{
  "n_layer": 13,
  "d_model": 448,
  "n_experts": 48,
  "experts_per_token": 2,
  "d_expert": 144,
  "d_shared_expert": 0,
  "activation": "swiglu",
  "moe_layers": [1, 3, 5, 7, 9, 11],
  "router_score": "softmax",
  "normalize_top_k": true,
  "routed_scale": 1.5,
  "balance_loss": 0.00128,
  "balance_bias": true,
  "router_z_loss": 0.001,
  "init_std_router": 0.0388,
  "lr_router": 0.00044,
  "vocab_size": 31966,
  "norm": "rmsnorm",
  "norm_eps": 1e-05,
  "tie_embeddings": false,
  "optimizer": "adamw",
  "lr": 0.000449,
  "beta1": 0.95,
  "beta2": 0.99,
  "grad_clip": 1.0,
  "batch_tokens": [32768, 65536, 131072],
  "seq_len": 1024,
  "train_tokens": 483200000,
  "steps": 7345,
  "dataset": "wikipedia_en"
}
Below are experts of layer 7 (counted from 0) of a mixture-of-experts language model. Rows are named router (the router's row for the expert), down (a neuron's output weights, with its number) and show model dimensions 160-191. Each number is 128 + 32 x the weight over its row's rms, rounded and kept within 0 to 255. Numbers have three digits each.
After each expert's rows: a language model's description of what the expert responds to. This comes from a sample of Wikipedia text that the model never trained on.

# expert 14
router:154086125109074136147045129121122130189170098094100121146077149100093158162135140087135116120147
down0:192122123139116120211150159019099112144163065190068096093130127082139147146086117120142136144123
down1:195116171086176157154141134120101102151188080112145146143075150133157142139122103105129093166124
down2:104133114109131223142097128146104157136089173183175107179148127146113149129133116113068102106159
down3:158108119111119179192136136124130132108128157132061098216106079144112097151117093152086131136080
down4:141164193124120125119168192110036066145119189131107119107126113153109164177141126126113099080109
down5:107167127089145117152152134107147118100115148133077117168096073102132114112134128143153122103137
down6:146132175137165173136094145077057125100194125162092135166164084104157133189091123172141108153157
down7:132149142150113163069155158113065178129164155178079106155137117115128135163166072130133146178176
down8:093092206136112145097091094144103147164169053160146130129182115138182143144129092122177107138115
down9:187113154135149152128145109161118111137153105128133158122100120129113092108098106131164118165140
down10:164144110117131110111123102135156163058191104085123180129140144160155117116167088150140141074101
down11:202107157200150195165090083124092059176135173133127158128101121126116110127119152118180079132146
down12:043182097164103061173132157066184145138118127139150125109150107135109139088176121099150096119149
down13:154120128161114132182163141117130174191194158075108137141145092105136162135152107135101123117120
down14:113199106085120117137198122092127110162123089101137097134137082152141114144087191065095144134121
down15:157089123094124176099153122158139097127139162093129149121133094131106166145079115084086152140107
down16:150103088081093142161153090146134150105200155206107186143127069099089141146152105155122173142164
down17:128119136081090162081093120155131091150152142110115119095122124140104152132077099163137136142118
down18:073158146110171150116111158074134182096146084104070147209144196136204134132138141090118099139108
down19:115096124190094124072105145142163150153129123174095117136165110123197120101134143152153086153130
down20:168154133115094168125166089071183112104058105174090144204101133159148152045125128101159174130154
down21:142133154175106155147114132103120126107166112150110149126195117077139145116182128126161133050110
down22:102089164098082102132151125131152142164140075146130100098148170117109172156170113140101121191130
down23:128122106096108095144063085144141154085139110154082117134156119155178132070128178127133132139122
down24:119131127160099097144098149057151138120091123127061079106164097107127120149133165129134148156120
down25:125165156193178118127149120039191048010113134134169129110124088100152118114124114161163078100136
down26:101139116138142103168054131159148115113144183140117154162128124095095160102114119113155110128139
down27:097157103089168115147137174116112145140128190115093146154141113115131155162108134168108133157131
down28:153193106166119133186092097129146111099137095152137131163186196113131112112157122162165135171077
down29:113156094166113110169134116114124161099136105145150141197039221128164149127165176128144139143085
down30:141120101135137137113146167092102148126096097103151079077164136118146089144084077183153107097157
down31:208133134099097127125174123103114106132037112099125118142094090114116146137135132086128142130142
down32:170162182127081080123151101098134150142165056189138064097128094111080102117153091164136200119152
down33:208080087109102126102150123157147162103139084161225073089123155132183118135113118128140200179079
down34:126115165130131161119135136139114120085135109139135138068094125137160133160097097126116117090100
down35:162113145114089156126163113162141172192120096141096133105151117107163084057127166043122127107109
down36:113118114138120111111113160039142118044143096122129086123130157148137161140114146183072140158136
down37:159087105143156204167161150169062073119076154166138100142203148110143112128074074136106055096110
down38:156177093142112090113133134095114151115170113159100033143188140124128169169095170122120106162150
down39:140145128137100095135119139149098132177137121091057114094137148109193074125203107102137132123127
down40:182152174129123134124174115140141161152129153167161161127140171113141118158107074133129118145173
down41:162085160144124089126171166094157131131146192132118109088161121143167087109164070162155162133150
down42:084126188118105041083161196140062107182106134185133105143198128204134170136133128119150109123094
down43:161155124084093107087169112169092136134126173154100106120109137149110138115200134114144119183160
down44:104121109136101135148129156094152108076135153169112170133061149090143100090147141109156126095153
down45:150180131114150110134145131091074158135154130148124109147122160156129089150133111076119170146128
down46:102066128157145096182108163202116133141111138100139110108121154169148103141065150154124161103134
down47:109067175130095133140173130139119144137172171189100081156087144125121151060127145055123106104152
down48:185104121103098140168133180122174128142153158147121126169128136058081150104131111159082127162130
down49:138117098133140161143100168138133068146117155227123143096162063160115104082107122075076140142089
down50:104098109107179120140116157135150102119098157082135097142162131119161169151154189092122102121193
down51:122079173118110145066123112127147135109126113176071108140146128156127152172075130169108062176082
down52:116099114146111107059138179115101203154175107149145122131165154127142116105184159171113106166130
down53:113141127141162148188207127074107068097128087152127042065101094143150134128139208107154190145136
down54:129191080135115158136132115093161101116215132074134107153081101176190087154109151131105101124160
down55:223115104131135156131165155118111165132135135146100142102112130134126092080150143144136187111131
down56:154063195089174121107138111124113145179182120178099117120103216145158126163113066121147086121093
down57:163149064101146147155114129169161172097166108154103084167163140084141127141101140157120174108120
Description: Possessive 's after nouns (institution's, car's), prepositions fused with "a" (of a, in a), and digits in coordinates or tables.

# expert 6
router:112144102127143125134161131087151141119162202035102080094066152128116131146092112114153123087131
down0:082144205075165137158119110136144086092136129143111153145109166168160105072120118063201082161135
down1:152093120120085169129081128141118135153064119109125150116057153184112101097138155126089106150073
down2:153163107134090146158117146155173132060061086122162094129170149138177125070149183139107133108076
down3:154188086111148123167186150150130106172118071150118079130153126143100120183104105154127102064151
down4:136163109150084154168152080119112118138123196180078106108143117155092177104155086106108166122171
down5:140156121072119070083091099143151140090092126155109109116092109123097070116114147136092157168069
down6:153149112107153083136184155086082123121156154114124137201118156138134161132167163171162146120151
down7:163150105102086153177129202150145134102118135102124136149093118130124097176147181142137069145107
down8:151101139106118133059110122114147102129185160151109205105168170142126091121114107146087152136183
down9:094134173102150113141087136069090128079137087134131097158110160141091102153102166134114079135167
down10:159086144176096138078157170121090157140134148134183185110202115136084108157210117109134156123107
down11:151112148123095102168166143155108117172078167161111158150114155073100131089144145125120061223134
down12:144055122089100164121196136149154128109149110145098130143122153156137172183143136153122127140153
down13:147118133147091145127115106185093167099175182147136130148112084143088115150193076172116107121154
down14:157116158125139065174164158083115094116141095116137110130101111200174128100115117174121100104200
down15:096146121080082089137145136086164080127180088172095090158122094168139084132117141098135118186126
down16:130125098116103082155092179115124114114168123049154114143132100098152126167121146136189097085147
down17:106116105218118127068079153182148105143111137111135120132092117147061179160096135173120113136082
down18:104124085141143132090159110125121124144165120130163094104084117140154126154105122145089137105061
down19:159077113108110171150158174130123080143157156115197127150172142122119114109088093180097136101152
down20:137055114097189108105166161112086118081134119100106117137132130148115153117145169164081149134170
down21:140103066110171137109177133134143104154060108177179124138118131097136143134152126096174121146038
down22:120131147088178077163124148169151143155187085146104104143155109099129214102156099171148138147163
down23:120226150086119168096121132142166075123078171163104134116161153118117220138209083116108162117133
down24:088156131184156114144135113132115130172097212157148159184165151180131142138143099104091143150099
down25:154083103127059148169154109116129175095134128141143121130175153118111122100159155145148184143092
down26:081153095114088107125109178145139094118142142105160152139121141142160095101146119083170128090148
down27:077079098094142150130081103061132140109130143075127060143149072202133164153129121198081161132184
down28:081143129127156138150113127101178096115098064114177143092154133164102076069130136114141103136104
down29:135072118159145104144118086121081164106150091093076127100131103150070134114113074139136081115138
down30:073104114116065103137142109141128085145166044123093124188154113167099082122107166102126157178134
down31:162093114099130130086102148105127184127138138086146179116068102159192112141130144137131103066099
down32:120171159169088187104129087125072118103066109147120119137094119170140142085168148093194145144134
down33:138151193162151169156142163129130134100158165175098133156156151127123128185136104109168127091192
down34:131178120168118141167164155154061109156095205124117134101127120138117129114110176121172164194167
down35:090156125184172159167096177127117110146065138120154081119152133137148161143125111165095133128139
down36:145074183162134131173192068132176121128116111099136183091149134142160104104134167135121155129155
down37:126154188153100132144108196109159215115136180069089119091188120145133119122103147071128115142166
down38:125143109169118142158143121125081142138111170080111112066134130210096125103157059129186099100144
down39:148178133136169174110124168118124157137116142130121144155137092136137101152141138141174091150043
down40:106119139064044105159134127135181134188163132106149099151073161142116172129140173130138132082090
down41:074147084120104077072122123138150127106092163118155120122135122153102144138083106046125090152069
down42:105160110127091127118144133166092139051163116158101160091107126184082147105102162093124160124151
down43:116160143090092146107141121176068124155135137151150121066072079164156139167129130118099042108123
down44:141156159129140102087185152151168104098158155163125093097137134128190134113134131117213116122139
down45:210109085064049143100087143109174134160147115112107152115141107120097142098130135110120057107125
down46:068112135152156100077106076116119089149107113153150112115128126135142153115125102128143141145128
down47:136140143109165159162147059116106125095113156052117143152153136172117108164129158135106186161108
down48:143133159126156139126119081104110139136134125128089084143135137127081145124157188122146178122084
down49:089154168157143095159123134081119128150137127159171126141139143135135175173104093168119141106142
down50:163102155187112143064126110146141145119098170060131092093167119158121134127122172145132088140084
down51:217123068137106107124123160160096147178133131078127083168071111148115148112050062133186126136116
down52:138137064168191133161167150137126147100113108068160136149129133145151100177153148160094051151090
down53:094170125073137130117113140120136062125128146217158174111165138098120162096161108090117127148106
down54:143115077144126119128133099134091174150135151165105085127088126144184148135079171171091135118131
down55:130183129146121131146141123113181094101196085141121128154207118123128068150093191131093169112105
down56:095095158144131117176148137151130185144173166161088128070141116128193087153172130133168145154127
down57:153141136152188209099105127181178174230139085112089158135074153118083081150180078167136117157059
Description: Middle or end pieces of ordinary words split into parts, such as fl-ush, Comb-ust-ion, tri-pt-ych, Lic-ense, vict-ors.

# expert 40
router:135112127125103125155105174134171148105155160022139146115083200094082139166093148110153145109152
down0:149096079143195143129128132193086104216082149154119115099134173085158086145127140186158130106135
down1:090180191120138134147160133170100140125120117109125087121106080123094134113166091127195075136153
down2:143159114121101134150141088159210083088158095109111056113137147167081138172084079148122156104113
down3:137126102142129106125131180160108130180114198104128096129100083132143107143154139147136095113096
down4:119115164156091140152113137116078083118150182156116130147148170113137114170116192110115144152173
down5:172089114086199137114180078116183148124146076113122132113100136188180101098150138151059129132138
down6:108081120153114177126170151152111135142117151133182191128130148098110138103119200101145067109112
down7:108178106109136150146121088144072106118142106118097127105130093159164075103088137120119073159151
down8:195096096079131163078164162101156095129106114145118072137103108110137170089143134163137183141094
down9:103092177140126153101116126166193124093145101132064111116164120159116102023124166073076154123170
down10:137145127169073094155163123124101092128088163133191142133063102126164099146128115138128128171104
down11:128127154096164124109126119139217117123085097110059139109155077154102153130127129132110085087150
down12:103147162160085115091182122146141120103155140154051118093097128188116174124164157110105181179143
down13:103130144121201120108158159121184158133106084118137127106099136102136129135098186158149155068121
down14:139093175110122195140130180145123190098110140094096116086109176086069156091114079130116177116123
down15:131117099121138211138191222146105088126121156135119128134099063165080116136099101189080101118126
down16:156162087071134104087150141083151151198177110093151113122129137153167103156127083158094163127119
down17:132136143162136151121165110134162115113126109097056057143158190097133140107114117169105136095137
down18:109154105160117087099109080131146129097112128094090126100062149144098141123136113164114127095087
down19:158132171118137117143162094095185166054131168172125133144151089082108103176146142076147175099109
down20:145205136144070101144111055104166141141120049126096130141141189182149116104149167120132077132140
down21:099145097165115075121119139192099182114070150184086116151161084100126151118116119134118087123094
down22:166106175131154150098126086127197156124139087124121133121131103122177141138114133150118127138115
down23:118064128102137106114155192119146140110209138087038137166116217112102138096164128104124140139112
down24:121197110103202156149169127110098111139120098122124110109145113161123121140098143106153099180141
down25:153095109155089110096132129141179088069118128143105117142061066142112124142152074092064083127153
down26:158136111120101162082079121130147132112156104073092120111199085168079180151128132132118143108152
down27:088110159120125132150136125127125159116164122154072138198167098098117196154124124074143142191112
down28:087199138088125066172109135129071175186112111093157144094167116145184067185120103137089134128134
down29:102163129114117132129096107138130157125092108147145103177120124145113156151132080133178153182144
down30:100160140130135115154114131154177146164150160177134126098137136152128068094147127097131067119099
down31:128094154136023149171155095177149115143104210149110128187160182141129100086146136095130138145099
down32:107114110124118151122159173156103126125093074164172140129137107054111137081146124111175088160126
down33:138116148122095073098091143120166076128202174153108117112103164089077182125074095130097173123165
down34:105100097111115141110156132149150194107093072176116086116131101133136146148117071082153101134148
down35:103182091181119173157121176116109131155133136155162113109161121125099043086178153169109178157193
down36:117130134127155150151176115136143133193106216131139167123123195157139111047122079126141167099149
down37:145067112121110163113164158150153090135167127138099097130135066169167149101095118152078135141117
down38:110186124118158149201124169127072137110107159157181078082112089161133134185125164184117123131158
down39:073184132124165151119139193100169105166186101172121132093125123130165156148121149100071161082169
down40:140162152097147123136130110132133140166162118092139168078154143132163174158155159184118126133103
down41:128183095152132099077225149127153108102147091165081148107101103203096184110066147100159133090092
down42:199114196128132128095086122159097129204075143165152101128125102178090153077128089099116127128122
down43:100069198141144140161125186139136138128123146138102088139106155159131107076094108043120101060136
down44:116158085142161130080089061115123157188136062086097176099140097199128146094150141178138050137092
down45:172113111111147099162139165133134171217075156126097106093138085141131111127121155154129113101107
down46:148117140095121104096056145135049118111116177206141092117075096173111154148132166107126073151146
down47:112106155133098145097060108170096080115115145153175093184074142128166099124115168161144140103106
down48:148145124118081108169137138157133177144103209115119168145124083114072154118158160112122101153078
down49:138142113140152174140115152156100116103118121137150174121138188085164133118145158159114150174141
down50:105078183124109095154169145150162154092145132152113123074148163182115124092093091097140143138092
down51:137127106103106106146153082065137130106117086118118096160128123112080103125073149187092118139173
down52:136171128118152139116044088165169118088096102149110108175103104187083192134122133125161150102143
down53:115149143155153132153135118114099151142099197175139150142089118139094187104177124135180112121156
down54:103085206108082231112085113126122121089105156167113140143118163146130142110174078107085151123099
down55:073146165117156138152089183120140081116115133124038144131163160082116134135121124070074136135098
down56:112150133138160163180091141115160080110098095133120128131111156084153101133032148125100171183138
down57:082115185140130144126163153123083155127125143161153149134142136168157130135143168153150131118166
Description: Head nouns and word pieces completing common noun phrases in prose, such as station, pack, friendship, payments, died, broadcast.

# expert 26
router:138088170149115151157145120133097084167164125114043104112086176093149094170090077117165150140132
down0:121085059146131089201133218163116130141079030151133116155105101083140145094124154117071146126110
down1:169097074118124121142145135135108137201141099071105107074108064099123130186091087136101142050115
down2:087163117123086176101129133100141116137128067069057174133101139164152150026164119134128102125158
down3:118145171110128113061156131117089143109137120136159114117124151153137136155121161145138055110152
down4:145117142129115175168108138111154097119124108155092124142116151139117125103063177093158148136101
down5:098114148116093114164099087119058157146161139134173173140106166119081127108103122104132129114168
down6:109104137143150144089180146140192128147127145171126121137148140075109075109130109132184119122151
down7:113131116099162070103096131114064121101148145088146124082097123119101133115185131106117133127082
down8:155162096182169087131114163075098073070161086098110194134140128165125129162143143167110099177181
down9:148164092060170083151113166135088140126138163156185127153123211145090160150142130134059161086074
down10:116107170128089149104150062073183091192140117098142148142138172118118098099122153203147144136146
down11:075132126135158145099082091105111095136134148170182105122116162135081105135149181169145119136091
down12:096095152100117131118099121140174130150150135116111121102123137156113141094084136109081191120105
down13:100125143086146134182135144127171142126163162148148139082142115103117098192142095143129165115125
down14:156152124161131133160097125082065091076112093153181150137172163136128135162142155124176123148120
down15:088105101065091143171097090129157092159098142041120151106158159161071138147110114191165114140125
down16:126141148098127180128117116210141076119146128160145162138141128085115132103184173133167089064142
down17:100147176101154150103098127125136131116140126110078124108074128166121135161164129123133134119109
down18:113128137129120117130115133104104092101152129106108108134139089110080140149096144193096121125123
down19:112209101099132127173120161079121096111147117155136113173113155132137099135111141080154124114120
down20:143109089172129157136080130138139107147189142150098096115121168132176119129143133165093155132120
down21:112119073115099134175164136089114121191195134137086144166143160144102110097135037090168153171175
down22:156158162109089146138137092166152100120116071184065113149128103175129116141147165096092116143112
down23:144161127183148094164154128105069107134135082129135149118173131082110126132130079120167142181118
down24:139103132061178167157147162129146143119136114118117137140123142153110157110109089179102133163140
down25:095151125114104150156121153087078098151111117171157178140076139152102180114177138162145151108096
down26:107130171112091161085105079132147106133108138143093098121075103131150176123195126130152077167103
down27:125197125172060115142161048128165143122119076131114079133180107127180119090071096114124147120107
down28:113113120062148090133084158152116168120121180138155113073149142145083108100133170057110155165128
down29:117111128095100158175126113073108111145146128147192126164183116112158144140124126111182127112169
down30:116082115146128118088119146088194079139199141216074130129122081193098130120136066062092140091110
down31:111167106057098152128149134116127091107092140114111141073194126095127104107147116090162111098184
down32:130109094078180082112158136087159115141112126123068120140149132090149147127149104142189104134128
down33:109071143133107094164128126131120131200127160092101159162119191128097105163197108211123052108125
down34:141126128141133159160117146094108167163133066110180083156159096130153132099105050179125139083117
down35:126152139083019116093147105150187129174173140118137092110162139140127106152148115111115181102084
down36:148151170122130111149170128136142147140124132101138130143173185091151144115191063101193091166118
down37:108124134099066119195141118085136113162142130118131156121154165148102104116089149150133131104241
down38:148125131174082065181085138077146175119124152116138118111118186128113129114071162130155096169133
down39:130183161123142119123162158089057097085146063195119152147202140141168123098083130106133081146143
down40:155165196147195129165083124168139090095124123147079167108123123150153091104157076172099112127194
down41:161117146120140098152159069093087107118163149126161146139078152141152092146103121131099111136084
down42:132105182167120158123110125145164125112137090142181164152087101125088101126134069184115091185121
down43:169119165100185121122174151090147121107118142128110131121110174105126156166100060173141118098168
down44:088143104173166108117038138072138147105135131148075130128084121163170125163185154114059067131080
down45:094114086099133112169135134116151163118123149111081160146122125152123189136100086114123112186112
down46:180120130140113187154160070064140174204156177176102144136156136106152117132146105081064185110124
down47:119062128135101081157105149153071132099125090168127078137139157154113159131128135132165105135143
down48:147149168172074115137145109153150121127066150150098063130153102101137148106088077125090133125156
down49:158093143096149133147088108160113174105127162144083100127217163138105166144115118178074150150130
down50:113117195140173120159152141119171128104092127145156155143135163123124091134120172120146145137113
down51:154111154137097115079110136101154085105178125114133159143121230085063142116129140089164079090130
down52:158092082116163122108082147085143113086153144134129141100165143100137140094138111119145111162130
down53:137054166153115128111111105114147101161104095114114095156082154157167135085084079166163159119149
down54:128093162092165114097091154082124123128128092127184131046109142147130104086127190085110133117143
down55:091125071119141144086158142109134151144116092072125151099072151168102122101156159070192072163119
down56:116107169083154087129168120160186154097122133047128184148140142129168097116121135159096188132089
down57:178148116060082087165123068105145113123171169167123172133118171107155074139148135133137103138174
Description: Word pieces inside non-English personal and place names, mostly South Asian, Slavic or Arabic, e.g. U-tt-arkashi, K-ard-itsas, Has-an.

# expert 20
router:108134142136094118136064123113148144156168152076107147066094173109082125195065114074182093086109
down0:109089193137109152135101160130141116146157078127106150117101094150156115158147148129134169149117
down1:134130095113148172163115097127179077108185120039083109148094116169114127089150136130113154140164
down2:104120081041155164112094087155139112123148167138127097136135148115117089144161141123133085099155
down3:071087101134133127156100105102145100116137134137081069136115166150065111138162083133109115108115
down4:097158112140197132136118100114085105145108121089127133125155130089196126078121089129171154111094
down5:096152097078140154184131168154147119194098046078139149122122113120134120101166131132137123070118
down6:103204100163134170115106146156109122103176092139158089169097120104131109093046103079163123056103
down7:116131136131143146120123166099220124099157104159049166132106145165118132085069098141104044122152
down8:157140064051091104136131127151139129106140113158140107101086137109149114095153181133129139179104
down9:119150142130129057055143148121129096147111182080119146105126141158176124157105076141178126136138
down10:164163221135148107136087134156088152128128168178142130110116128129135101170107104055140116123075
down11:148049137113075060164152150132095116156120109126142114113159229100128137085171159188131080148064
down12:139121120167094153129097147129154130140138113081171173213143129164152159142159090154121142132092
down13:138139151105163147113091147142089122082143109153097164111128154146155111118103119123144126124169
down14:145117093111107137099156125161131131129174175083089162094105132143151115102113131171102110132091
down15:166119092149110091142115172138136100141095126083168162128147151090124112067162135117073121162085
down16:176135115100173096120116115127150161131135151095105172075198157104185055066134114071093128113110
down17:158125147083171117051104166117148083085183173142100139142164190129081126173157095146159122137109
down18:066102123074140175078168121150098186122088138112129177136118086151162097162151133090092208158116
down19:119126127085078139083086113109113043166146153093106102160135102170117106117151144128172110128123
down20:153164117119069171178133187113149145129159173130101157140172153129148121156209085130093127122075
down21:171122126118119120144080085120150143098175203066157119079166134118092076196158148087128172101060
down22:148132147136118160085116098098097102122151066143121112117097135097113109149089090142197086148114
down23:176140128146110127049168120144112123112135108150152132150149137143138128184128105030139150159126
down24:190200051041128077125130140110081137135098171091217144118129161131188136112147087079161151108079
down25:148150114125143128164113168099123136171121128179149134198085110125122132098141189146104155045082
down26:142115109053108145167136181154115145119138150117103159119099107165055103099082120088161087096238
down27:134117142167113144128092092097110138141105126131158169132116123149129225048095087132127074144105
down28:165193067111110141130191093158185151183144059079175174096129078114189169137102137104148109174136
down29:127149140091119105131148127130135092162119114128093166097094145160126063134128168109169147096151
down30:114110061046089131128149088147114158135127139149092148083153104118108126095090113125155142122121
down31:069114116145132175098069130084161177129155105148114163182087103138138090111133123155115099171141
down32:136070095106167078118123164175112096133163120136064150214150144120141125143181103136159121129177
down33:099148118141183132177117134110116104137169083091041097119146118127052128132093089137168184142086
down34:165123142131170104161150166108115114134129143046093101101103129147128100123106109087142038097119
down35:161139103124059149163155154130092098116116128110242119148141147132152114079141189134132139132161
down36:087171173098102118127102112119092124164144157059150136078077135184127112107104124121090144147126
down37:158138148177060147120071103091161154123168103154113135137104158097149152136158074150077084134118
down38:128108146114117083114155100129122066201107186083153122119161178085140061134151128114162090147137
down39:125143165136123119132055136178087155116067132092150123110144089136163090202117129155150091090138
down40:110114103191153108193132094110128150075161102096148115128133116134172122164108137159137134122160
down41:136114129146168116141088153136162086145196146095100126119099086157177069118136148161132100145137
down42:148158128130108165171102170111118179117174129120139076083130101112135125140031092144111133104193
down43:075140145146081077140107136127151122099131091128138148084150101141099111108094115120197133187187
down44:169156149113131132128131153167134184125080132099127141135080162192114110151111085116141142117098
down45:064125177108096079119140134157075122133111123152146162126143155086156100115104119138138115142161
down46:120124157134102115121113144102096116163120105150160192127114148114130125163154138098134118097127
down47:092109131188163088103110142128135131085070145048136174186081090120123131077107135124117088125116
down48:094119140123121136154065114079147134164146064142105141071122152148098099168085169120180134088154
down49:162170202151150085120118139197171108081089180141143090116125099131119156121039151069106170085130
down50:115154102120133127134099128128094155108157133107160091169089155102201095122126110165146145088133
down51:107109152143133110175141143130156126110139118187140150114142158098095138142087108139078146126151
down52:099116131124138120147153085090164195099103104172102160146192109130149121145190132130118152167106
down53:119165197173101168084178110090109157115088126176149146071170088125135130083123122170110120126073
down54:129132102156058116133075113132109083108190161062188151102086149170165080115093143141136137186137
down55:108139119176087125081117154115034101171168165084085144107123116130118105105182137114138085145118
down56:153136092119171136135114074114102159147087099137141129170123140157108126170173156111033131126100
down57:115066121148146105155085132130189146157075125129151162064117129113128112118108142082129149124117
Description: Word-internal pieces of foreign names and words, and section heading markers, such as Tehuantepec's ep, ov, ius, ==Career==.

# expert 30
router:118112140120080116150112137085099132148150129148109113094098155103088167176095119115161113122130
down0:089156100143103234135091103114068156128145079123159164108113136125110090078114166130128080144124
down1:105116187147158160064140165132155140093146136116139120108109157093125143105102125135158113148108
down2:128081159111174125100103164173127169122121091116094091195088156139150144103126070114125160120064
down3:152111082142140058114161124120182152096135175154096090079101110106161180116101175117147135171082
down4:103146071137209168145167189146102180140090158134140150158059091135152160071105134110086145148161
down5:119102137151160148159178098109149096190169107120092115147144121148117144150086072163189176095147
down6:188154125140134131135189087170150103143087144147182147089134115128100111135100140170111135127094
down7:154130102127094086192118168161134118107122121116097121103144100112120110170122133120116148176138
down8:114104113138121122124066081191137142159185168119119131161131188095122094189163146101163151116070
down9:076116148105144172126134137084114161164152129152083159117178087164123096141075117152176197113136
down10:110050126133153111095129165107135163095163124093162140070072060041161123111144110101110169137201
down11:129088092095134136070218150133115113174132105070183126137112139118095130085172167124057130134116
down12:153132125142132142117157182093128115109118090118086089149173183145175142084185093102126103134100
down13:104114123109109175153141140147119064148154122158102099113136156131089138083059139126114119127097
down14:138091128123130191103145133195139091134134124125158174155158085087136107154145125087145122134157
down15:154153074155154163097175179119109186049111120103064124131139132079193148146090146091167104137122
down16:112114080156129190107110046147124076121197099155103151118116103119104166141123141078107090160169
down17:137147106158071132080139170161105119200159160096146173129107142148084135130114135137172080135135
down18:103207108106140125132087118179147179099136111109183107151135094160146129068154143154088131120130
down19:137055148120158071183189090149125174119152149136091136108136166150150150149163148145087141077171
down20:046126084093161126146079090146148174159113170140148082098107098132084139052167077122123120084072
down21:177125168145143174118157126139141115091085145203083150118122139158106123108155184096110137156129
down22:135156115148113119056085128175151149152131111136208146155110112114116080151166153122189074143140
down23:099092119148103112086109059171075100127120076143129140124166141082092157112084121065117172158154
down24:177096116111124151192152092149164153212106212088064146174160101174096155152125140150130100127124
down25:050151095096135160200180127113106135157099109145139084106150098095061141158121092083209131122172
down26:103109157147108127119051131112085140129174088097130086119134120099153147114138072174135156096177
down27:123108160108184112167112127145088146058167103156120152087120090171103100122134154125133127126118
down28:111151091198095104162201051171122108138209118122098141152128184119190179132144176066180158163135
down29:135134122136114157134116089137111155133143141145125144096167177086105107149117167127134203104137
down30:163101115124087115095075107106062147098147178173167143139116161080125154185160187096146116191149
down31:122110145149101186116133124108207149136156089082044111108114113162177120106073097174108180106127
down32:130140102093190115202113166134141098106151108135178153145120131154208121121113143100101125130186
down33:121185134075175109136157088101133183186097109093151118080081091167126108073092156131132160146165
down34:168167137148139088080141045079110169136084096137126172134121156173124167123075119092134146130137
down35:143087143169132167160203093168115128141141146187142176096097109075148149086106131128105086147157
down36:123131111175097096042195144168104125115114070116167125122171133096153067115120160171123125151109
down37:127196162093068131130123062083104109163131102073157120109174073100099148156150100127115092127106
down38:092087147155125178140116116105105126087116084101107105143087134150126141141113056115099090174143
down39:178118100113103151144132142127124172198068173154115096084163098120148107163068133115101113137219
down40:143126141125082121144060224139110180075146092151090131100121135133173099093132191137061145089126
down41:131101160126119147131161147156157171092111159026132156113149146120126117150100100076112131177217
down42:121125159158183125156150109134184103117110149138141128195121132086111156161187152167177128119106
down43:183136127125119126128081121221129138148138138063089101117091117150107156120121144210156069107120
down44:094151135148102155111110143117110136116168102170130125147076125092147166109148126128174139119106
down45:096133105080097123100132088131212127073040119096101097076121125147073133115098158136134149108162
down46:144130136114114099181112098148150141111129139094135107118129162115183126173123171133167138112116
down47:101146182105136135093157150144178125162135107127145075060090140115132092128129084108114160205136
down48:072058195133120149125129089074157172108178110126192111136086059070123109137111129094121126120144
down49:081082126132201077090141101177102124115116148057114155102160159144146166117156138120152148115078
down50:124115147118179104076165108094170083080114135125169152074120143131127139137149144078153099093093
down51:162132114091121143132168152143127137158157097131113162091130123143093070123121095119082105120121
down52:163114095100092173110115185121091150095117145067133144076096067071135147104158124157163047117126
down53:135088092123155143128100100147095114154135122198114153143128107088108149132094087137149173134170
down54:120148137080158114148039192091099100154150063133104095145139089153125081152123102108171075082135
down55:155151117102106178139167143125183128136142095105162093130103168083084086126126093076136105175109
down56:136072151112129101113110093102100065154133119133181144124138164132125134155152079160109178084108
down57:071153152141173106124073106169124089114083139180144151156135099138141084151105098141137154124124
Description: Final syllables of proper names (Sass-an-id, Nov-os-ibirsk, Jon-as) and numbers after dashes in sports scores, plus modals could/can.